Experts of a small language model.
Size: 14 layers, vocabulary 2048.
Experts: 48 experts in each of 14 layers, 6 picks a token, a sigmoid router.
Below are experts of layer 2 (counted from 0) of a mixture-of-experts language model. Rows are named router (the router's row for the expert), gate (a neuron's input weights, with its number), up (a neuron's input weights, with its number) and show model dimensions 192-255. Each number is 128 + 24 x the weight over its row's rms, rounded and kept within 0 to 255.
After each expert's rows: "mostly gets" lists some tokens that are sent to it at least half of the time. This comes from a sample of Wikipedia text that the model never trained on.

# expert 15
router [114 111 132 141 162 110 118  91 143 132 144 123 129  69 128 103 126 168 126 131 122  95 123 130 160 126 154 106  99 111 139 142 135 137 100 108 146 116 135 122 129 123  83  75 174 153 134 159 128 125 138 107 137 134 118 125 156 172 147  93 160 122 184 119]
gate0 [ 82 158 119 156 171  91 105 147 138 138 131 110 149 115 126  91 136 144 111 107 180 125 123 143 142 177 137 125 132  87 161 163 120 135  99  86 163 103 106  84 128 122 137 124 169 133 134 154 137  88 139  89 111  96 132 147  97 148 159 120 169 118 141  91]
up0 [146 124 131 118 117 128 134 174  90 136 111 113 133 109 124 153 116 142 147 123 147 138 147 147 116 143  94 128 135 144 115 110 109  95 133 100 120 145 120 163 128 100 110 105  87 109 109 128 151 128 121 132 134 152 101  93  91  98  76 111 108  96 102 164]
gate1 [121 144 116 118 175 128 119  87 126 150 128 122 163  99 157 166 113 100 116 129 146 153 155 100 116 144 117 136 106 176 152 104 152  90 104 122 125 149 152 122 124 130 122 100 117 147 107 111 154 129 150 122 105  91 126 135 156 157 132 103 111 139 122 152]
up1 [167 107 124 118 100  89 118 124 131 164 101 104 154 137 155 129 110 139 165 105 153 115 129 109 127 120 111 131 131 162  99 130 117 160 134 162 161 185 164 143 117  83 162 170 126 137 172 107  85 168 177 111 116 188 125 106 120  79 124 136 131 158 133 124]
gate2 [ 89 149 128 137  90 141 118 128 183 161 147 107 147 111 127 147  99 113 112 122 107  97 104  79 111 103 147 130 126 152 152 132 112 152 161 152 102 126 165 104  89  84 131  95 128  69 118 141 163 112 133 132 147 126 123 122  96 156 136 135 129 148 175 102]
up2 [ 91 101  99 139 134 181 103 148 158 158 158  79 104 112 126 137 163  79  83 101 134 166  89  98 135  77 123 130 127 118 128 144 130 140 144  99 178 120 134 128 143 105  90  78 160 157 104 124 136 130 182  63 128 141 143 120 121 143 106 117 158 110 138  99]
gate3 [132 158 151 125 117 119 127 105  79  81 146  96 138 163 141 132 147 106 106 115  92 185 142 100 119  83  77 133  93 134 128  82 141 111 115  97  95 142 153 153  91 130 109 142 157 129 137 133 125 154 123 134 107 158  96 106 123  79 123 132 123 100 133 124]
up3 [147 134  93 177 114 104 113 147 131 110 100 128 127 163 123 129 149 134 157 120 130 175 102 172 121  61 108 111  89  94 128 104 136 101  87 111 130 145 137 141 109 121 111 103 123 121 155 122 111 157  93 113 152 124 119 114 149  94 105  95 150 116 118 112]
gate4 [157 104 137 122 154 155 162 106 108 100  99  88 148 138 113  95 125 102  99  89 131 109 136  98 146 126 121 145 146 106 116 136 146 142 159  98 171 110 102 111 158 146 101 124 122  80 136 157 139 115 143 114 135 115 114 113 113 141 170 147 120 146 135 139]
up4 [110 155 137 129 138 106  95 131 107 130 162 165 158 180 146 135 144 139 151 144 109 132 148 135 140 153 127 108 128 112 152 155 122 144 141 120 113 113  88 137 113 159 110 147 160 133 132 141 144 159 132 130 115 153 103 167 159  80 121 105 105 110 101 103]
gate5 [159 101 133 151 109 107 135 158 125 110 108 126 148 128 144 127 120 138 167  94 130 124 189  91 100 134 118 142 153 144 124  90 136 136 152  92 112 137 119 168  85 151 111 139 154 129 158 108 110  88 154 146 113  86 149 137  96 130 141 106 135 103 176 100]
up5 [112 122 169 142 113  86 154 135 172 136 116  93 130 139 117 146 187 111  90 150 119 147 136 134  93 147 126 144 135 151 141 142 156 161 162 129 135 108 145 103 110 190 161 118 125 135  77 145 145  94 153 116 168 147 130 133 140  76  92 151 113 145 112 159]
mostly gets: "ated", "ted", " up", "ved", " used", " known"

# expert 32
router [114  91 150 113 123 141  79 165 146 128 151 191 138  98 182 159 123 154 118 140 121 148 148 130 110  94 121 151 141 119 150 118 116 125  90 121 171 156 132 126 152 138 138 114 113  85 127 122 113 147 115 100 103 142 102 148  93 123 134 155  99 155 134 133]
gate0 [155  65 148 121 129 127 134 171 147 126 176  89 103 171 119 151 142 107 120 132  86 143 147 110 131 161 108 134  84 138 128 150 146 149 116  73 153 123 108 117 141  94  96 112 161 115 142 153  92 175 139 126 123 115 135 124 133 153 108 131 103 134 158 127]
up0 [107 117 109 136 128 114  78 128 122 136 121 129 141 136  99 143  83 147 117 117 103 141 117 168  79 161 131 131 155 143 104  85 121  93 143 131 135  81 107 161 131  96 175 142 146 105 156 138 120  95 117 158 140 173 152 127 118 117 113  76  90  97 132 148]
gate1 [126  99 110 166 121 147 136 153 140 140 108 123  98 114 140 163  81 156 115 120 131 128 163 125 126  93 189 139 145 117 103 109 159 127  61 137 135 157 139 146  99 148 135 173 112 173 149 127 102  90 157  63 141 161 133 163 116 142 118  90 135 158 124 100]
up1 [121 122 123 135 132  92 116  98 121 105 112 114 128 128 147 101 131 134 124 130  84 133  85 147 137 135 106 165 132 143 108 139 120 141 145 132 111  68 104  99 101 127 160  92  95 131 132 109 143 129  94 157  86 135 150 103 150 118 104 184 149 114 156  86]
gate2 [159 140 141 145 146 164 104 119 125  97 119 116 181 134 100 111 116 122 135 124 146 116 129 131 144 141  81 101 117 121 106  70 125 120 131 108 159 137 128 155 134  94 119 141 121  79 101 105 112 174 111 134 136 100  74 105 122 147 103 100  87  91 110 136]
up2 [102 144 143  82 120 133 157 165 131 170  54 128 146 167 127 144 160  92 115 115 118 147 131 148  88 130 106 111 109 155 113  90 117  94 143  82 144 151 128 146  93 115 127 121  93 133 113 113 137 148 115 110 113  82  92 124  84 130 112 138  85 132 120 132]
gate3 [123 112 103  94 124  99 123 107 120 157 138 169 156 157 123 140 127 140  99 140 149 142 107 171 140 107 186 148 151 123 143 143 133 141 117  86 125 138 154 103 132  92 104 109 136 121  91 139 151 138  99 131  91 156 155 158 139 161 124  87 176 169 131 100]
up3 [135 161 122  92 135 129 116 102 113 160 133 169 107 107 135 101 144 121 161 138 167  88 115 147 135 138 116 118  95 115 102 138 152 138 122 146 165 113 140 105 167 166 112 141 114 141 124  97  68 118 136  75 114 104 133 157 121  99 120 108 117 127 104 153]
gate4 [ 85 133 138 158 165 104 113 135 108 120 102  91 147 115 112 141 154 155 131  98  67 131 126  67 168  86 111 111  81 122 118 122 128 122 143  75 158 148 122  97  98 136  98 128 113 130 109 185 130 169 126 119  98 137 122 129 132 119 106 126  98 121 107 109]
up4 [135 131 112 114 107  91 150 115 120 115 112  92 154 134 127  84 130 153 161 114 114 152 125 135 111 103  94 106 138 107 161 154 155 160 128 116 122 111 136 121 102 125 115 121 128 109  78 108 192 122 103 150 164 155  96 101 108 145 143 151 144 117 128 167]
gate5 [146 136 131  97 139  89  66 103 131 145 115 152 119 140 158 132 155 122 130 176 133 108 132 123 138 151  96  88 134 118 141 121 110 159 124  78 118 134 109  74 163 110  78 111 152 106  87 123 121 151 158 146 100 115 112 142 107  96  86 133 130 151 109 135]
up5 [122 139 147 153 111 151 145 130 123  78 140 107 107 117 140 132 117 162  91  93 158 165  80 141 133 117 128 130  75 157 118 134 105 109 171 119 165  96 159 116 122  82 126 136 115 114 142 140  86  77 114 149 121 144 107 144 158 127 105 136 128 126 122 141]
mostly gets: " pro", " con", " \"", " su", " La", " Con"

# expert 27
router [110 125 133 134 138 127 110 109  98 146  86 156 135 136 174 146 159 112 139 106 167 140 112 167 121 135 141 132  99 173  81 122 153 104 125 173 134  93 158 109 173 100 116 133 123 117 122 112  94 115 110  86 105 137 136 157 145 139 131 193 129 132  96 119]
gate0 [126  99 103 125 112 133 160 118 123 139 114 183 142 156 141 177 177 133 130 180 125 101 138 139 119 125 118 131  87 156 140 142 114 122  94 138 139 124 152 115 144 145  83 102 163 120  90 169 134  94 134 144 161 167 142 162 120 118 139 134 116 136  67 111]
up0 [154  89 150 140 132 123 131 128 103 174 145 152 157 126 132 190 142  91  91 160 140 157 127 133 113 147 119 167 117 182 159 120 178 106 114 139 124  97  96 109 167 149  91 111  89 159 114 136 119 121 149 156 151 138 162 173 100 173 166 148 116 155 106 137]
gate1 [195 133 109 121 166 151 155  88 161 113 142 104 153 159 130 121 109 141 178 105 147 170 154  69 165  99 125 105 143 134 144 136 128 111 135 177  88 133 143 148 130 122 132 155 150 138 169 131 152 140 110 110 149 110 100 128 165  91 111 150  98 117 153 109]
up1 [121 135  72 122 159 134 146 175 127 146 104 133 108 140 129 119 119  67 113 147  91 122 146 112  86 145 122 121 135 107 136 118 150 107 126  87 114 119  81 122 148 121 139 162 108 155 164 104 165 107 108  87 149 101  98 115 157 105  78 159 119 140 124 123]
gate2 [135 162 167 105  87 156  97 149 125 138 113 149 153 111 115  91 127 136 144 116 145 139 149 139  76 155 121 148 151 120 149 155 115 106 107 159 131 126 115 143 133 157 113 107 152 115 133 114 139 104 115 113 124 163 119 107 130 125 145 117  90 105 126 141]
up2 [111 182 114 104  62 134 118 140 125 123 125 136 169 100 173 134 147 162 115  84  99 119 121  96 103 128 144 159  96 120 133 138 144 118 112 143 149 118 174 139 105 136  81  92 142 150 108 122  88 104 103 101 128 135 101 112 141 166 121 155 138 154 109 158]
gate3 [116  89 132 121 143 138 165 137 108 154  96 113 130 136  90 122 116 140  79 117 165 135 177 181 103 103 164 129  99 174  80 118 152 133 131 154 163 120 149 112 136 136 164 118 106 124 139 138 138 129 102 138 151 190 154 102 124 120 160 148 153 141  93 127]
up3 [137 138 115  80  77 159  81 108 147 129  74 108 113 106 134 147 112 141  92 119 113 107 114 146 134 115 104 130 114 109 122  87 125 146 139 119 145 149 149 142 111 107 111 110  96 141 115 127 116 160  96 102 124 146 118 129 116  99 100 135 150 159 135 127]
gate4 [129 171 147 118 140  98 128 187 116 137 143 133 156 130  96  95 139 144 141  98 138 166 168 126 145 129 153  91 106 170 139  92 163 133 122 115 118 111  92 181 161 159 115  80  95 121 133 152 136 148 129 148 137 113 136 150 144 106 163  99 127 105 135 132]
up4 [126  95  98  88  98 175 142 135 157 123 106 115 134 123  90 130 110  85 104  99 146 113 156 125 128 117 105 150 164 113 130 120 172 114 110 142 119 117 116 157 100 125 141 164 133 111 186 177 142 129 160 126  58 124 108 176 108 137 125 135 130  88 126  95]
gate5 [105 143 111 128 137 123  97  97 140 119 108 154 143 161 128  78 127 120 110 122 116 146 158 115 110 111 133 139 140 149 160 147 154  83 168 116 117 137  86 119 155 142 151 167 140 114 145 135 136 128  90 155  97 161 127 162 145 124 150 123  76 126 145 107]
up5 [113 148 123 131 137 164 162 104 124 151 114 111 101 104 143 140 133 125 138 131  93 148  90 139 116 122  75  98 116 113 108 125 149 120  99 126 143 122 121 172  98 129 105 142 176  94 173 116  75 107 132  93 126 144 127 156 147 123 125 115  72 143 120 112]
mostly gets: " the", " The", "The", " Mar", " Ra", " po"

# expert 33
router [110 111 100  95 133 164 172 132 151 128 118 101 144 127 108 179 160 122 135  94 155 114 173  88 117  92 144 170 138 117 153  99 107  98  97 131 115 129 126 121 152 121 140 174 145 181 114 141 105 137 129 119 147 109 111 176 107 133  97  95 137  95 173 125]
gate0 [101 158 156 106 146 128 114 118  81 119 167 128 165 111 133 195  98 113 113 102 156 119 155 117  89 142  98  82 112 152 108 136 143 133 132 108 101  64 110 176 128 101  88 112  97 142 130 144 172 151 147 125  99 111 107 116 116 172 167 131 104 128 133 110]
up0 [175 152 121 135 117 130 164 132  79 142 146 133 143  89 117  96 144 163 156 146 105 105 132 110 131 118 140 100 197 125 192 132 151 117 136 163 128 145 140 124 158 124 139 130 110  99 124 172 122 110 114  97 119 128 149 112 173 129  89 159 144 163 138 147]
gate1 [140 121 152 106 104 139 127 139 124  97 110 117  99 162 132 133 154 124 112 120 146 141 120  97 105 194 115 119 130 145 118 145 135  91 123  79 139 129 142 152 104 107 108 148 155 178 123 122 131 125 117 120 182 115  88  83 120  93 116 123 149 116 141 160]
up1 [ 99 129 110 126 138 106 137 127 117 138 115 131 100 167 106 143 147 147 103 164  94 106 138 121 113 151 139  85 106 110 133 153 155 138 158 115 126 111 114 153 153 124 153 126  99 168 103 109 132 133 163 127 107  92 122 139 156 102 101 167 104 141 158 123]
gate2 [147 125 127 154 117  76 129 129  76 104 111 117 143 125 157  92 133 133 137 138 145 127  91 140 161 144 114 142  80 138 115 124 175 106 152 144 139 140 147  94 127 112  61 129 190  85 124 138 109 135 112 110 137 160  86  96 104 131  92 120 114 131 115 149]
up2 [121 140 109 150 119 143 163 124 121 134 137 204 163 144 113 129 162 137 143 142 121 141 136 129 158 152  87 102 129 100 109 136 165 112 128 100 108 170 111 129 120 124 132 143 150 134 101 157 122 131 129 148 136 123 127 165 116 135 140 123  92 157 133 170]
gate3 [128 129  98 160  90 138 138 124 135 124 133 106 124 144  95 106 136 145 120 151 149 113 133 148 132 126 134 127 111 114 146 113  88 130 152  55  98  93 111 170 142 116 118 153 110 138 136 128 133 115 137 197 153 154 137 121 138 174 119 142 159  94  92 120]
up3 [139 135 144 150 136 136 133 124 165 130  83 117 121 119 114 143 109 140 108 152 140  99 156 181 138 146 165 135 114 130 116 147 134 143 138 116 107 136 161 103  90 111 120 118 150 145 137  84 138 138 102 112 103 109 109  90 147 118 138 124 133 167 161 107]
gate4 [ 88 108 145  97 131 123 156 124 127  83 149 139 149 127 110 136 124 166 127 146 143 131  88 155 125 160 103 124 114 109 128 134 108 102 114 154 155 164 134 161 129  99 121 126 154 137 141 132  98 125 113 112 115 136 117 113 129 133 109 140 107 122 149 143]
up4 [117 139 177 101 155 136 117  94 137 137 165  81 131 146 146 127 126 158 151 144 154  76  95 129 132 125  93 161 135 118 154 172 128 131 142 150  96 133 155 142 103 133 113 130 180 132  83 135 128 123 120 117 152 129 100 144 137 100  95 124  83 130 133 138]
gate5 [ 90 115 166 156 144 110 130 163 133 102 189 145 136 158 144 118 120  97 174  93 101 124 140 133  89 122  99  69 142 170 133 143 120 148 130 112 100 139 118 138 133 152 161 132 130 116 116 129 111 160 170  94 142 150 103 103 118 101 133 138 127 144 123 115]
up5 [131 132 119 121 173 148 114 120 138 116 168 139 121 136  91 131 138 166 159 134 149 155 171 141 129 109 123 144 139  83 152 169 164 161 150 112 134 155 121 138 171 104 123 121 127 127 111 180  92 125 124 142 100 145 144  84  99 141 134 116 139  71 120 162]
mostly gets: " Li", " Col", " January", " pa", " con", " Ca"

# expert 20
router [141 165 112  92 125 117  80 111 165 158  99 153 144  79 145 138  95 120 123 133 168 134 116 133 100 137 114 112 101 156 148 123  89 129 177 162 127 147 154 150 119 117 122 142 123 138 126 140 106 107 113  79 169 102 149 131 129 168  91 147 165 106 148 160]
gate0 [127 109 136 135 157  99 122 107 152 104  87 119 103 117 180  98 153 114 118 139 181 114 116  92 100 146 108 160 157 148 116 128  98 117  97 171 117 151 114 129 105 109 108 156 185 156 134 126 118 126 150 125 126 147 110  99 138 151 150 118 154 142 152 170]
up0 [112 141  91 127  87 137 136 134 138 161 170 157 135 130 121 151 124 133 120 146 111 134 146 149 164 131 144  92 144 166 146 176 124 130 107 116 112  87 114  78 146 129 140 125 138 117 129 152 161 149 156 184 114  92 123 152 132 149 109 148 145 136 108  74]
gate1 [100 149 135 148  90 129 123 131 119 121 148  73 124 204 147 144 131 136  82 107 121 142 168 142 142 112 121 128 108 143 123 153 103 122 122 166 135 126 140 171  94 147 137 139 105 148 112 116 113  71 134 111 113 124 118 150 144 118 112 124 180 102 157  84]
up1 [115 120  76 121 124 109 166 123 130 143 126 150 150 120 108 163 107 136 145 160 121 145 162  97 165 131 105 129 168 168 130 173 105 130 148 136 158 163 148  90 148 170  84 116 118 173 116 156 114 112 153 100  93 136 141 168 163 143 113 137 157  61 153 196]
gate2 [123 118 142 147 147 149 144 107 124 140 159 126 160 105 159 108  70 119 150 106 137 161 132  96 137 117 102 122 116 103 163 114 145 164 144 147 123 152 126 141 148 155 157 128 143 116 119 119 186  91 121 145 161 137 181 131 125  83 164 133 156 157 151 119]
up2 [125 139 126 114 139 127  94 131 148 135 122 178  82 154 147 118 149 164 146 130 133  97 133 138 120  99 149 116 105 136 103 124 115 112 117 145 126 114 104 191 142 176 108 146 109 125 133 145 117 174 167 105 122  97 112 125 129 162 156 158 112 107 111 134]
gate3 [105 144 125 121  71  81 117 161 149 130 167  99 107 120 150 168 127 174 136 111 100 153 140 148 122 161 128 100 152 145 141 163 145 112 134 150 138 116 129 132 120 125 113 116 111 153 136 124 134 119 105 161 124 155  86 155 107 144 133 157 110 113  89 125]
up3 [128 148 128 173 152 117 131 162 183 158 146 138 125 116 165 168 128 168 134 113 133 143 147 117 146 109  98 147 129 149 131 169 105 141 126 111 138 139 156 125 102 106 124  84 115 121 142 120 125  95 184 146 105 129 106 143 106 144 168 132 152 111 143 120]
gate4 [ 86  93 161 165 124 122  95 115 125 109 175 117 113 104 113  92 122 156  98 182 131 103 163 190 171 113 149 143  81 148 118 133 111 113 153  73  88 155 130 159 128  74 100 133 135 123 128 106 123 156 142 141 136  97 113 185 155 125 153 149 109  78 122 142]
up4 [143 131 106 127 118 131 134 115  85 127 123 171 168  82 116 137 106 151 114 143 113 147 120 148 140 137 107 133 125 101 121 128 119 152 125 110 109  88 131 131 122 101  77 122 141 111 190 102 115 120 119  86 133 149 156  75  64 158 134 151 131 102 139 147]
gate5 [124 122 107  83 136 118 165 111 150 135 154  91 119 158 174  72 156 129 142 127 137  93 125  98 125  83 176 120 161 141 115 152 122 140 104 119 117 133 102 103 122 149  92  92 145  80 151 134 145 158 155 139 126 153 132 163 155 124 144 115 121 133 168 164]
up5 [134 172 147 116 143 120 116 106 115 112 140 112 159 172 111 142  94 171 137 116 162 127 108 108 105 160 138  80 137 110  93 130 111 144 119 139  98  82 103 116 179 131 119 182 104 151  82 148  95 116  92 169 147 102 114 129 115 137  96 134 113 126 149 142]
mostly gets: " Ma", " Me", " Se", " Ha", " Man", " Ka"

# expert 18
router [106 143 117  99 133 100 123 123 131 125 123 134 174 173 133 152  74 163 152 125 122 127 115 126 121 125 141 133 132 134 138 123 133  98 158  84 149 169 112 130  94 129  96 127  98 104 148 142 136 133 135 144 144 159 131 140 152 163 158  85 123 119 147 131]
gate0 [168 161 172 113 152 110  86 113 121 178 136 140 141 136 101 145  98 157  79 179  79 174 133  97 122 137 144  96 152 142 122 150  97 112 158 142 156 125 145 130 131 129 121 135 126 100 139  89 164 130 116  94 133 140  71 131 107 132 116 151 102 126 148 122]
up0 [117 133 178 147  95 122 119 104 139 126 142 132 119 148 111 167 140 121 150  43 155 127 165 108 174 117  82 122 106 115 101 121 107 162 107 153 122 132 141 127 125 127 138 144 188 140 129  86 107 145 111 107 149 153 118 106  57 135 129 128 110 151 117 116]
gate1 [160 144 115 125 115 167 119 139  69 145 135 128 120 105 110 126 138 108  98 158 134  99 120 122 104 121 139 127 117 120  94 105 129 113 111 125 102 121 145 106 147 136 118  74  91 120 122  92 121 137 131 144 113 120  89 103 124 134 102 110 106 152 110 145]
up1 [ 89  98 182 148 104 126 132 145 148 124 147 115 144  93 138 156 131 152  90 113 119 136 123 163 115 145 164 144 151 101 138  93 148  90 132 155 140 139 117  88  94 146  92 187 153 106 105 158 109 140 111  88 122 159  93 125  83 115 154 149 128 164 128 107]
gate2 [128 169  94 104 122 120 144 124 167 131  96  91 105 115 124 106 118 182 163 123  97  95 155 123 147 110 173  71 152 112  94 125 130 140 140 126 158 133 115 124 123 148 153 133  98 127 108 157  96 110 124 131 134 187 138 112 149  92 108 106 172 137 112 124]
up2 [144 116 133 166 117 125 116 120 123 131 115 102 133 153 140 112 101 131 107 150 138 126  95 136 117 110 112 133 101 136 126 156 132 147 142 116 123 146 141 164 118 109 132 103 115 111 127 127 145  93 111 103  90 119 137  90 140 155 143 163 131 125 129 111]
gate3 [ 98 142 121 163 145 145 118 146 138 165 177 165  90 140 128 126 145 154 165 116 141 136 190 130 123 117 124 135 127 149 130  96 129 127 129  92  66 144  97 108 145 141 149 130 134 133 121 120 142 147 102 141 121 136 145 163 157 169 119 109  81 130 142  94]
up3 [116 156 130 121 130 113 123 140 111 152 143 112 126 106 147 133  89 122 162 184 109 138 103 151 121 105  97 126 159 130 134 107 146 167 118 121  93 141 119  98 107 100  85 104 113 134 146 139 147 168 107 126 152 127 128 172 108 147 163 101 149 154 107 136]
gate4 [167 135 158 116 148 133 151 129 139 154 117 127 150 150 115 177 102 188 110 109 150 162 153 153 126 106 140 140 116 144 154 116 175 132  99 150 110 173 129  96 123  77  91 146 117 101 152  86 124 104  91 132 160 137 152 147 125 150 122 148 116 147 128 126]
up4 [171 121 156 138 128 137 114 152 110 103 110 129 144  83 123 150 133 102 142 125 118 124  91 113 116 111 175 140 147 107 144 135 136 122 113 103  93 119 169 132 127 138 129 126 121 179 104  91 133 128 150 133  96 123 110 101 104 128 156 136 113 172 164 150]
gate5 [113 135 116 163 115 147 149 135 135 125 115 130 142 156 140 163 144 148 141  89  73 179 149 111 114  58 143 158 164 148 103 149 150  76 151 118 100  91 121 154 138 145 147  99 112 150 106 129 144 113 116 163  77 170 122 135 105 121 114 142  90 113 151  75]
up5 [124 146 135 112 119 115 128 138 116 109  70 138 164 175 162 130 176 133 150 163 118  61 115 165 133  94 148 130 126 121 110 104 154 134 144 134 155  91  91 163 112 145 149 105  93 158 106 129 132 129 107 151 168 138 111 158 148 141 156 104 120 123 165  79]
mostly gets: " F", " C", " f", " T", " He", " P"

# expert 42
router [107 153 129 127 114  97 122 142 111 126 152 120 132  84 123 162 134 137 107  98 136 169 123 121 170 104  86 140 127 117 120 120 131 144 127 157 170 144 154 130 194 146  77 139 155 171 150 131 112 182 117  84 111 107 130 120 137 109 129 130 118  95 120  99]
gate0 [ 75  76 154  67 151 169 105 124 141 147 139 149 109 169  75 146 147 114 118 167 154 163 150 158 107 120 159 125  79  91  99 121 156 103 132 101 117 104 101 168 119 102 128 128 138 115 158  69 133 116 148 121 137 140 132 133 183 114 164  94 126 121 102 133]
up0 [169 161 116 170 119 123 113 149 161 118 145 104 137 155  71  98 134 101 140 117 124  85 119 136 103 124 135 105 140 154 130 160 170 146 154 148 126 135 122  70 103 122 118  87 122 136 123 114 124 106 128 180 122 108 138  78  92 138 136 168 175 119 106 123]
gate1 [122 142 137 108 139  78 119 113 153  76 144 108 113 145 147 150  81 100 147 160 149 111 120 125 131 130 132  99 100 163 133 133 130 105 143 117 137 110 143 102 145 147 109 147 174  94 149 113 116 143 125  97 110 162 141 114 139 144 111 134 114 170 121 156]
up1 [114 117 153 145 147 122 152 101 109 125  91 126 100  99 152 131 174 121 131 121 116 128 136 101 161 127 152 167 161 117 108 125 118 124 110 148 142 111 129  79 118 153 177 143 169 140 114 170 138 129 155 102 132 108 105  84 141 151 133 124 189 149 144 119]
gate2 [125 159 156  78 109 147 141 140 145 125 110 137 124 180 131 125 132 140 144 129 147 144 162 157  93 125 132  69 134 164  94 111 132  88 120 125 127 115 115 151 139  91  70 137 169 104 105 133 136 100 144  96  76 122 129 124 108 151 157 134  90 141 129 171]
up2 [140 155 143 102  97  97 165 110 121 121 115 145 131 127 142 106 196  83 120 120 160 133 172 131 137 107  96 134  92 141  87 112 105 131 108 134 142 151 131 123 122  94  75 121 103 141 106 140 117 164 130 142 115 130 106 166 128 140 136 144 133 130  97 167]
gate3 [125 149 104 173 137 117 141 111 149 150  97 130 151 133 112 123 146 105 134 176 150 146  93 120 152 127 114  89 123 161  97 123 136  92  92 124 139  94 134 151 114 147 150 106 116  87 126 118 110 117 142 116 103 140 152 121 160 113 123 122 104  97 141 136]
up3 [122 121  88  94 142  88 130 145  99 148 129 101 128 137 121 122 121 114 127  99 114 120 172 152 129 116 165 109 149 143 117 112 128 110 152 176 151  76  82 119 121 162 116 161 160 141  84 176 132 122 110 177 151 139 159 127 101 128  89 165  90 112 114 164]
gate4 [158 166  95 123 108 168  86 129 114 140 138 124 142 159 103 125 164 149  87 141  77 156 165 154 132 110  86 116  95 125 132 130 137 170 163 109 147 152 137 140 134 140 161 157 102  99 154 147 132 140 173 112 116 106 130 108 128 172 154  86  99 133 123 147]
up4 [152 114 164 156 170 102 177 116 108 119  93 189  89 123 113 151 135  87 159 141 150 155 139 132 138 129 143 107 147 123 115 143  92  81 115 155  81 126 110 140 156  98 124 111 135 138 107  88 111 156 142 151 139 153 121 169 120 110 141 103 138 122 129 139]
gate5 [142 141 144 145 156 137 131  79 138 132 140 144  68 144 124 129 109 172 151 145 141 130 143 146 137 121  93  90 143 158 130 131 140 139 153  93  93 152 165 103 178 123 107 111 108 110 169 117 161 153 122 126 116 115 110 124 131 129 179 156 112 162 125 105]
up5 [140 122 134 129 140 109 139 122 135 129 115 142  61 106 147 124 128 136 149 134 135 147 142 143 135 120 116 138 137 142 129 154 139  86 125  94 107 170 155 129 175 156 133 104 121 133 177 125 119 177  87 144 117 126 127 100 128 108 147 138 139 125 112 107]
mostly gets: " 4", " 10", " 5", " 8", " 7", " 11"

# expert 11
router [110 193 120 111 137 112 136 116 122 189  92 134 119 124 161 178 127 113 142 133 122 172 110 145 137  98 101 111 135 112 136 105 105 110 153 169 110  99 144 104 157  90  87 125  97 120 152 161 157 171 146 102  93 113  96 175 153 133 133 131 109 111 152 162]
gate0 [152 145 144 132 156 156 112 106 114 157 114 137  86 155 131 172 189 127 102 103 123 132 146  94 148 150  99 117 120 111 123 101 102 122 135 158 129 162 158 149 112 129  92 122 157 116 150 169 143 119 156 146 157 122 125 114 131 113 104 143 134 108 159 149]
up0 [139 114 153 136 133 114 150 148 102 103 147 105 131 142 127 139 106  95 130  91 178 125 113  93 118 120 141 139 145 128 110 149 131 112 137 138 142  79 136 122 150 107 129  50 116 150 107 170 128 152 148 120 136 137 125 163  94 136 173 126 130 107 154 140]
gate1 [142 118 159 161 122  88 132 158 148 166 139 132 116 129  88  89 129 134  97 111 141 119 147 134 125 123 111 144  79 123 110  95 127 142  95  99 102  78 139 144 104 112 113 114 142  93 145 147 159 142 117 168  99 142 132 163 151 136 160 123 103 173 129 143]
up1 [126 102  92 118 170 132 144 115 136 161  66 175 102 113  93 159 149 148 105 139 133  92 129 142 159 131  84 104 153 132 121 129 120 135 103 118  90 145 170 137 148 124 143 122 154 138 116 116 110 159 128 112 143 141 110 157 130 113 131  63 125 130 143 162]
gate2 [144 115  80 128 152 152 103 142  78 120 149 105  95 118 165 127 160 113  83 131 141  86 135 142 115 141 105 156 158 128 140 137 162 128 146 145  93 156 138 133 170 107 100 124 169 133 119 142 106 122 144 129 123 108 110 125 129 115 130 109 122 117 126 133]
up2 [111  99 102 108 138 115 174  85 136  97 150 144 119 170 103 126 103  75 129  81 150 124 158 104 116 158 164 151 139 188 162 115 101 174 134 148 136 154  78 161  97 158 182 100  98 160 109 120 124 161 140  94 176 161 157 142 107  98 141 162 139 100 108 105]
gate3 [114 130 176 124 129 135 107 101 122 158 126 134 136 126 102 148  96 149 149 123 147 126  79 171 129  80 110 105 128 115  96 122  96 120 130 102 102 118 148 118  82 109 125 131 134  56  99 123 119 142 123 111 118 154  82 122 147 155  81  96 123  88 136 144]
up3 [108 105 160 113 160 138  85 154 103 133 113 124 142 106 133 153 111  82  88 126 149 111 133 157 174 106 148 115 148  80 127 169 166 169 155 117 100 119 136 108 143 136 107 124 107 111 128 128 116  94  99 148 152 179 131 112 145 130 121 131 128 122 137 129]
gate4 [ 97 121 142 151 111  91 125 144 127 123 151 116 114 133 128 128 116 135 112 105 164 162  99 129 132 130 134  96 123  87 123 104 149 132 113 163 150 133 102 133  97 186 156 127 102 120 150 125 143 116  95 101 120 170 127 111 155 112 126  62 117 138  92 146]
up4 [112 125 125 152 111 123 143 140 149 103 129 160 115 138 116 114 109 108 145 130 104 139 137 130 110 167 115 138 174 149 100 160 156 110 123 147 167 124  91 128 125 103 156 155 126 131 108 114  50 163 111 135 151 153 146 154  83  74 142 107 120 124 161 137]
gate5 [122 153 120 158 154 168 117 128  83 163 112 117 143 110 144 147 101 114 154 136 132 139 157 129  96 149 113 109 154 132 135 174 166 138 158  94 143 124 113 112 108 141  89 134 120  76  91 160 110 127 127 116 102 133 140  97 115 118  78 101 107 125 105 135]
up5 [107 159 161 127 101 139 145 159 148 120 107 131  87 101 153 183 123 138 133 163 149  86 106 124 130 127 168  84 160 133 142 108 167 136 124  88 169 110 124 148 118 123 165 164 125 164 150 103 140 103 105 153 140 163 133 136 145 143 105 123 143 123 130  91]
mostly gets: " Di", " dis", " po", " Ha", " Ri", " Po"